Below are experts of layer 4 (counted from 0) of a mixture-of-experts language model. Rows are named router (the router's row for the expert), gate (a neuron's input weights, with its number), up (a neuron's input weights, with its number) and show model dimensions 0-159. Each number is 500 + 40 x the weight over its row's rms, rounded and kept within 0 to 999. Numbers have three digits each.
Before each expert's rows: a language model's description of what the expert responds to; "comes after" lists some tokens at least twice as common just before its tokens as in all text. This comes from a sample of Wikipedia text that the model never trained on. Tokens count by the router's weight.

# expert 9
It responds to: Punctuation and digit pieces inside numbers, dates, times and coordinates, such as the comma in 1,892, the colon in 9:26, hyphens in 2010-04-20.
comes after: ".", "2", "1", "3", "6", "4"
router:498450488506503512524425493474361456516436547539475580589516495496472461616509513494496456506504524489538521529523519505494484467508482534479488555499515522434459488479481512517552480503499475541512496475503522645501450435463551491486506548426528453446572460418491522476446460521464558520505535509549508438518495428487531486445550526483465437440570533500442492469438492486506546565475556510447493515510530444558518484475515443487466488467448550500555496465506534449520494526471520
gate0:465536514484500433504537565554498491492505528521502485489434485506500499478465499460494420548522448493509406466516518512457510484481550530474460508562541533486486548544537563447524436503442538453516582509512474497499462523498504488471465534445510537480505545448470486503459534528515564581507420453488489513490570475498499499506492458487432404526522596503519507438545499439502494459443495569567465420504491523474410499512487415504579522548526503483515472496479444491471451529627428
up0:455459472505479455449485544499536467558491528465494509523507487504479520492481485461557523443539478454552528466572532478486511484518526474537546535463561474537491601498446532430483503557457483423530449553529519547487510527430502419556436460465458461517590496467502455528480471509527521466461548520514569508513436570480492535533525529536519505541559424494467480552569476516488490445404447540538532549581460528467539495515529553463493372460490513552521477515505470462440521469502473

# expert 59
It responds to: Line-initial dashes, pipes and headings opening list items or table rows, plus qualifiers like especially, particularly, except, and or.
comes after: "\n", "|", "\n\n", " ", ") ", "), "
router:474440498461530477498465496489387525585469491511485535514451476516535440547527479478491480537517513492514531536485521494502494484516548504523477530530531443474460538509493528523587476531524509535492477488483504796468477474494545501453538530479531442482505491467405488471439494538485460544545485456486516441511508504518469475483503497490532437459504463494463484481525496475491556493578546488495516454493481459509473480508544475513485470551437457474507511482475538467497479490468519
gate0:487440504495532527499477481482407509546458495517476503428549565466406455494524431483461633490455553510546498432516555453496472533455460482517475490506549480520488567458481548528488548509452494505492576446492508487533521446499377502573541418507467475537502488533434487504517478475548560501551465526514464473550552521422477478472480517545544428504525506515501507497558463485531519454478474567454543562498574495488511522548483476483416476575512503499488501450470488487576527495493515
up0:477501440503560465488490539458477611512470491498524447492512446458527525517467481430429555494533510503408526599522550514476473522590517540524524505544438469457498433507543439514542591468518486539521477549504453499527529568509526509506567501540530541461556549428513497466454587498524409504539504481482448504461548505505515516481444521497434405484511503468496480502462437512514521563540486471443510477537537453502549445513553435547543506501466529492407526507517461517472509500484455

# expert 31
It responds to: Possessive apostrophes and s, periods, and thousand-separator commas (500,000), with end-of-item punctuation in lists and infoboxes.
comes after: "'", ",", "1", "’", "y", "2"
router:451429509457507494506466444489362519626462490493444496513493492501518394562492492532535461533502531449519545566504471458515498521503511524454484512520521465466534498515495518530538485517514535508501480459487494720485457499489523519488517516479506482479504510496395525479501476535494453466494486479487541434472529519541495508445511466491509417461524463497507476448521449461508574479545545501471486434491541495498526527469581477496456486485455480453544512493441562497537448464500505
gate0:527513512477483497521441560447511549476511472473477403499579525475474453494472438497444465579478478591488547495562505527488570486535483539464449472511561500506534545460471480509512453467486488539470501570569435504475540608510428540527551524487475478453520455587534480519536539495538520506501471552451499507482447442527525537521523540479481530502501478472521479485512432408492516472484547561513496575449496539430488548527457493560544495549557553513388461496456554501475549483502477
up0:497479521493456538493502444457509477504485526515529557547494437503537426494547510542548491441440464498565467503549545512491508538505534509507502454565450520459467469538512593446432467501491536510552459368460530476504458543423471510559399525498527582487490490500536493499493481513446510528470539472530504462472507547447508518512492512546456429480495488541475504517471482511490475564602499501454535518515501450548460505576511500426500574467497503571524528489433529609584512484445495

# expert 52
It responds to: Pipe separators and small numbers inside statistics tables, such as appearance, tennis and vote-count rows like | 0 | 1 |.
comes after: "| ", "0 ", "1 ", "2 ", "3 ", "4 "
router:532438501484520509512428502441313527623441503544454528522423472505544452551502496521478445537467500493538542525516478488527503531531552511495482498487487471469490531510490516543553481544506574520500476487478505725501487474475532495479513534479507511497513508465383498489493459495486448508513472448492536489513467494502482492465495512492505392461486494507451487483483453494485542490533536477472503489502473466529477479526553508509458466535460468452566488503507520475516487490455526
gate0:521522547611510455513530484538513482451495484551478501506445497536541497480437476525506493507497512431459581472444468430441498524536508476459503438542589507454456477557528515535518477563502517452515464511551596524454506583535476523504468489481483529469521467534412488487504513467517547486581567467499458551532463571492552513535514542472442470513560542460477533484492512535420528436437395510488456493553498477474581473461494520466443479540475466533480470543519450428477470452510524
up0:531466446509493468398495502455531488538476429525497421519482489535518467511526460604475496476487500523508423576488553516469539564537441555468523499534529556568588520465521467598525522505547527490479498375463519490524500490543468533465470496458569527506523456477485459545489485523506545464510521442518536463500497517467490503522397529592567527431512480562515546456502464475462457499510534461458492428445487504502483460480534520531428408510525509474470579536500528488513504493478509

# expert 24
It responds to: Digit groups after a comma or decimal point in attendance, population and vote figures, such as 13,652 and 43.2.
comes after: ".", ",", "3", "2", "4", "1"
router:477495553511491506507487486535443499523522536493442569508550503506506486508505589479449559506466550512470568552495484490564542511454457558470538505512468497501461461518504413453556412525556471550544464512437547488463488432528533515583490545450509501478520493468573516501534503491430546464522531526529472465528535503545442451439502491562504401502562508465592490484444521424511467501516529436457487481510423500519579506496524411422448553484468503526483512459511569545465537488464517
gate0:503467438470493536530466523452506464563566573481496532542530506465541471554523473510508520516438567482504515534505495443502479469456535458529432522512489487444507477471459519487470544502483493455509541518475467477530550506505475489482575489481448502504531503451525445471446409426525532499486564530638487533553506431511480510500498510384423523465511486542518517510515445459514535552528479463554543562436586515512476465543526554561497596455535430540472449454507553535532446528496484
up0:486449526474540489511507430495582565491516520517525503508502452482485580445607516502513520524524521534513496541493542477532516528525534484465527559474502472547471510442514473501467518577546444477533462493458487417487555446556429433521494530513518506519552533541482477536538457540582497511475553459536466483537398441423430508435479517501506484601532478466508509526486584472491461477520405545449560483549523459417457448481449531474459464546485539490450516485504490484493517501433529

# expert 40
It responds to: First pieces of words split into parts, often after the, a or a quote mark in arts and film text, such as wr, Psych, phot, sk.
comes after: "and ", "a ", "the ", "of ", "\"", ": "
router:520476522538563503453443412389420469604393449501453466543409499426467403613469472568471509585475527519494498473532503444464521527502505501463515529504457488505465517453542498531487521480463480467538532507500488635534482519442496488486559467525495531529532452472472456493529464467517489532432478453429543522494465511540472505485506539507516506511484536518492507561483447460566516445506502438442549475488519489496523533511505498494482487463466483501517490535496438462468457518516478
gate0:604480490562454511534475506469507432527543428427526449588479479532489456504502580476487539479547479488542525504490561457450509549513533496523575560385514464523544574503462477509564530503466579475506474475428525463565481553527496506503509451486533541522506498463473570509501498486527478487497471525431452464481463502606499454499575559446502534507500507429490492553516536533491422489473496549467533501526490404470569513442490515518500476524514480513492520472499488454500438485489589
up0:468515508447507508515548475498465566523441511471534520479493456518581529510505459540437534514475486520454545563520488555617474479468572538574535472528482475497458523448590541465482566497561447489466485531366478532486446539401501463494564541521497507459571571504479487367458457485553536476535477480491492455519553484520468508546501544582474498526526521492512535449488482496494484491463496492522461515481549502483554489440495474416489477524492473515512496496413539489450515511495496

# expert 30
It responds to: Sentence-final periods, closing parentheses and quotes, and paragraph breaks before a new sentence or == section heading.
comes after: ".", "s", ". ", "0", "5", "ed"
router:490413488494520491515419465444339528654409486510428502512436508459523405559500473514503467541483498501518542500512482502519479493543524523485489504511490467467466538532495550522520465512475525498483504488490525736485484498469557513468531497519478462503505486509401495495483495527510449505477490458476558482492534503540515489452513490511500453477486485526494519494522471466495551464536562458471514464493482481508497505480553501510463492521465463444519481505472526449499477469490511
gate0:503492496461479595555582474521548496461537568518438468565471470580519493506434517532451536483531478507515523434509556483459487431438448492529473443511578548524501495527511534430434542517505481544541535475490482493438495476471536508438448448468489584528512530522574524526532387430506466550493569587462512484461487530497498460519528417533474467491494528476469427499544545490533517482450520444541448493548502491543535507556492428445466504496513491525513474433497480496532514433488487
up0:491527468430549415514459432509469491394500485503518470466458576484464491561463411496487514509502543485497477516539416480505595551565536504459511460533478489509551555519465502447473445563512580561516444499495454493503473500435524530467486508550548446531483528490521511528498547520484475486459439470483512537543475467514523492488457474477501454418463467637511523460472414485473461532485506518533489569507464494457535531451536460525519499471512569519490554542572478476524535558550544

# expert 27
It responds to: First pieces of personal and place names after commas, pipes or "of", such as San, Santa, Brook-field, Jør-gensen, J-ed.
comes after: ", ", "- ", "of ", ": ", "by ", "Al"
router:474404505472533449492433535469453502635453467495529485458480541496516419505497521463461548591479518480468499537529507482534512457486559475519538541511479474483494554467515471479485526461469534503530467476462513662514439501482517468492469492501522467534525529420411478452479482506489463560475540471478578511453484434564450508488512515452539506501490530454490458518514493473449503446468521440500556495577500514453494450501510476475552493547499432477517515589446555454437470544471493
gate0:436526531532447444433558461508487500474492396507492453454472457499530467535539483488576562514545506479534548443527463495513515510565486510554551521524403477495496551489481509562451500568506545515541545487558520571498494536457473567530552518524498516496561571471441522558416525513479471496522429471483553459511471421428481607547556535492520549436551493508525533517510464442502487513468546479536524494512427494470539532468554541475496488560515514465539478517501502414443474474502508
up0:478402456522427483448496498557526453506493494462487492496465448549582512475518524509532513529522544456466475433522493452545491449518479496580528564454507514486514541471532563522518503540511508442463459464470564543464528494477456562502508521465568443514549519480536564487464515513497514510562424524506589433506513480515520494428573480533519504449541475467510546580535460474550448476437490451508498461556475500474545516443589476485499483571519486464542560482500557538401542468442554

# expert 29
It responds to: Commas in running prose and time or competition nouns such as season, year, time, months, League, War, Festival, mostly in sports biographies.
comes after: ", ", "0", "2", "1", "6", "5"
router:417471486423544532512525559489479461487494445519433500502535516433475443500488440519514445530456521497621516517501591415564451475469483487535470547551462502462498453516503445481524529484501497470575454536502467535500567540450586517446471484427480516469471494479529486465453490474476523519477546539489567524501455493562498576444523476514496437506426490557509521474487493461448463475529565515557467530585499476490470473479576494539460528520514591533522476555499478505420528465477497
gate0:453456448452535526568480569444532526436505479541566488436524463513543496531442477507470458457479506501470515480486538503524551519487471503530505574515489399518528488503500448522517436455621496577525410425546471485514600564549526517502441534510531486501477511496560507469458483514535470513409464525477474495471472569514478515439564466542459455543393436518514533393582540492505512520495484542505517507469454442470499522524516500530478507519472527517477503489472495525523487471470553
up0:554471461539466612526544489475474504496502578465433521459447498513490509450502538515545434519513490471583517429490497516410437475500519566506520464505552545444499429519515541547510555478442494471531514536474515465450496407468504386545516468502443487487504430573539485509601521504511526456548465435507478488466475474565562521525502487511525524509510470419507493511416533528487586496502481509472509476564481450497469457475522478448466513514508445446558524560512534489524496554525532

# expert 39
It responds to: The word "the" and other short function words such as of, in, on, plus dashes opening list items and field labels like Born, Founded.
comes after: "\n", "in ", "of ", "on ", "\" ", "to "
router:497455475483551538555480491529405470520469548489515502486457464525528482547540512488549436526516499481473458492553504519571509552515551533529455509522554474512452513468504529464537523502525490507455501558467533616436583432513575501508542499498503439508496455473365585495509386544495444543475495424464506528501505511486471513473468526432487443515530508460512484440528471463493524468454461451468496449457506502471485550527581436499470428550452429492492546506500555466483500482464545
gate0:462454453519561494492502549520500460485463593471443541475446427502505495501465522498530498509427569487487471497551495548474497546514529505537487535519518489572496473484567547388456543509510501486498495531561444483490487545482478482463575495437560542556509516470474517482523463544485437456472501465468535485510440503458476508498501451495474492476440548493517562484576521419558492526650506446537571496491424457516470505534471497441490474559474558491553397500485516470476511537517436
up0:464468507460517510498527544514487501471526474585491545498507454469486409494409527513514554473423542492439495493495498443536455533506496541486458518500542564469567490545515518510466480571516465613521511400514429507551512481502567485501448555472539553530521467532443522490513445483559528382457505506635553495524529540510506482544451476535479491450549524484471502414534468470488577451537461492515501541485531468497414480482467515504482517460527515501511500465508517521447523430515464

# expert 0
It responds to: Empty table cells and pipe separators in results or census tables, plus short mid-word syllable pieces such as uc, oc, ap.
comes after: "| ", " ", "P", "B", "D", "A"
router:550538469472419511515549474577577533394547518482491505507449480514515501477469486476496516415503529533557403473467497488508550525538499511530489531494554544531516480471491516487482477475473509574504555485519552319468526499525461538538527448503538483522520497562660433522525469467515509431507511517519451529537501468504573484500539522533504484527441509499488469433468558497483497573503475476530464463506427535459478531525496524466517545481543505529471442446507479500523518504478531
gate0:521479518517526510469513479482418465452529449504542464466530469482435580479546524518557473454501480438509581483452448520571457540443528482414509457478509499443544462471495525503524525549480488508461489522496480534500444543470541491453404573561450539516603441492457547508488503577458504443484532537450446501458438509463493545505475522477460508500530562466510534550507450547492510422494522577478530569423572509528529471497474473524519494536445516487449495539547492459439476540578484
up0:521466573501502518505474461486420477491503481529537532547457406403460565520442498465507528473529512487529524536448503493498469480502513527536505549409472464654496503503479452549512458521522584480493473539489514470455486458476517522624462469539485465573505485530503526474490493480552520541579479519450523536476567541495484509529444467523540509506467457531543502462501522470527584517457462554525455523495482491478509558505548451468571523524541498484489489382491487486447465511562443

# expert 21
It responds to: Column separators and cell contents in number-heavy tables like sports statistics, census data and medal counts, such as the pipe after 0, 2.63, 493.
comes after: "0 ", " ", "1 ", "2 ", "3 ", "4 "
router:495491459527466452539459531439436534499536565600489592544493411499549473550461457581479465510572492471488553501470487462558572540475595522493469463514488485522459482507532504585538467507468569495502508494465536650489504522494524501465480467470527506454461522488378450485514489468411474489507506469505522576519450457439479445493495530503451410442493507505477461487479511498432514512494471455518514487455476525522512485487474529499517487515470472546560474496488497455465441522482537
gate0:526393469425501559483555489559476496441500431477567466441509507534539583469478504473473467484440525472540554474552391501475453499457494503466550504504451434432443472505488506588505505507491463542489499481593471484515516546521498546531460530501474559461505531492491500509439430482543581517557522544535482478537482531469572551491527532451486504428540535527538491512478497573495523490527499526470574554471542544502514488517435522529475500546552580464442505510524517555430521447517479
up0:445478476528516510529486486490448506501528505509526520578513542483535479414530560535483502519470538476557346508532525483526440481492492457409490499519445517497467542554464483551462480533505505525494483521485518512537560554464520477469544489452537398486460412507463397569529476445519506502527495416540498467534502460448520478491466531525499487472510464477578497424524455488565502534515493518512513494448616503467504495437444590553493481511475460477470476466536511479560493440468548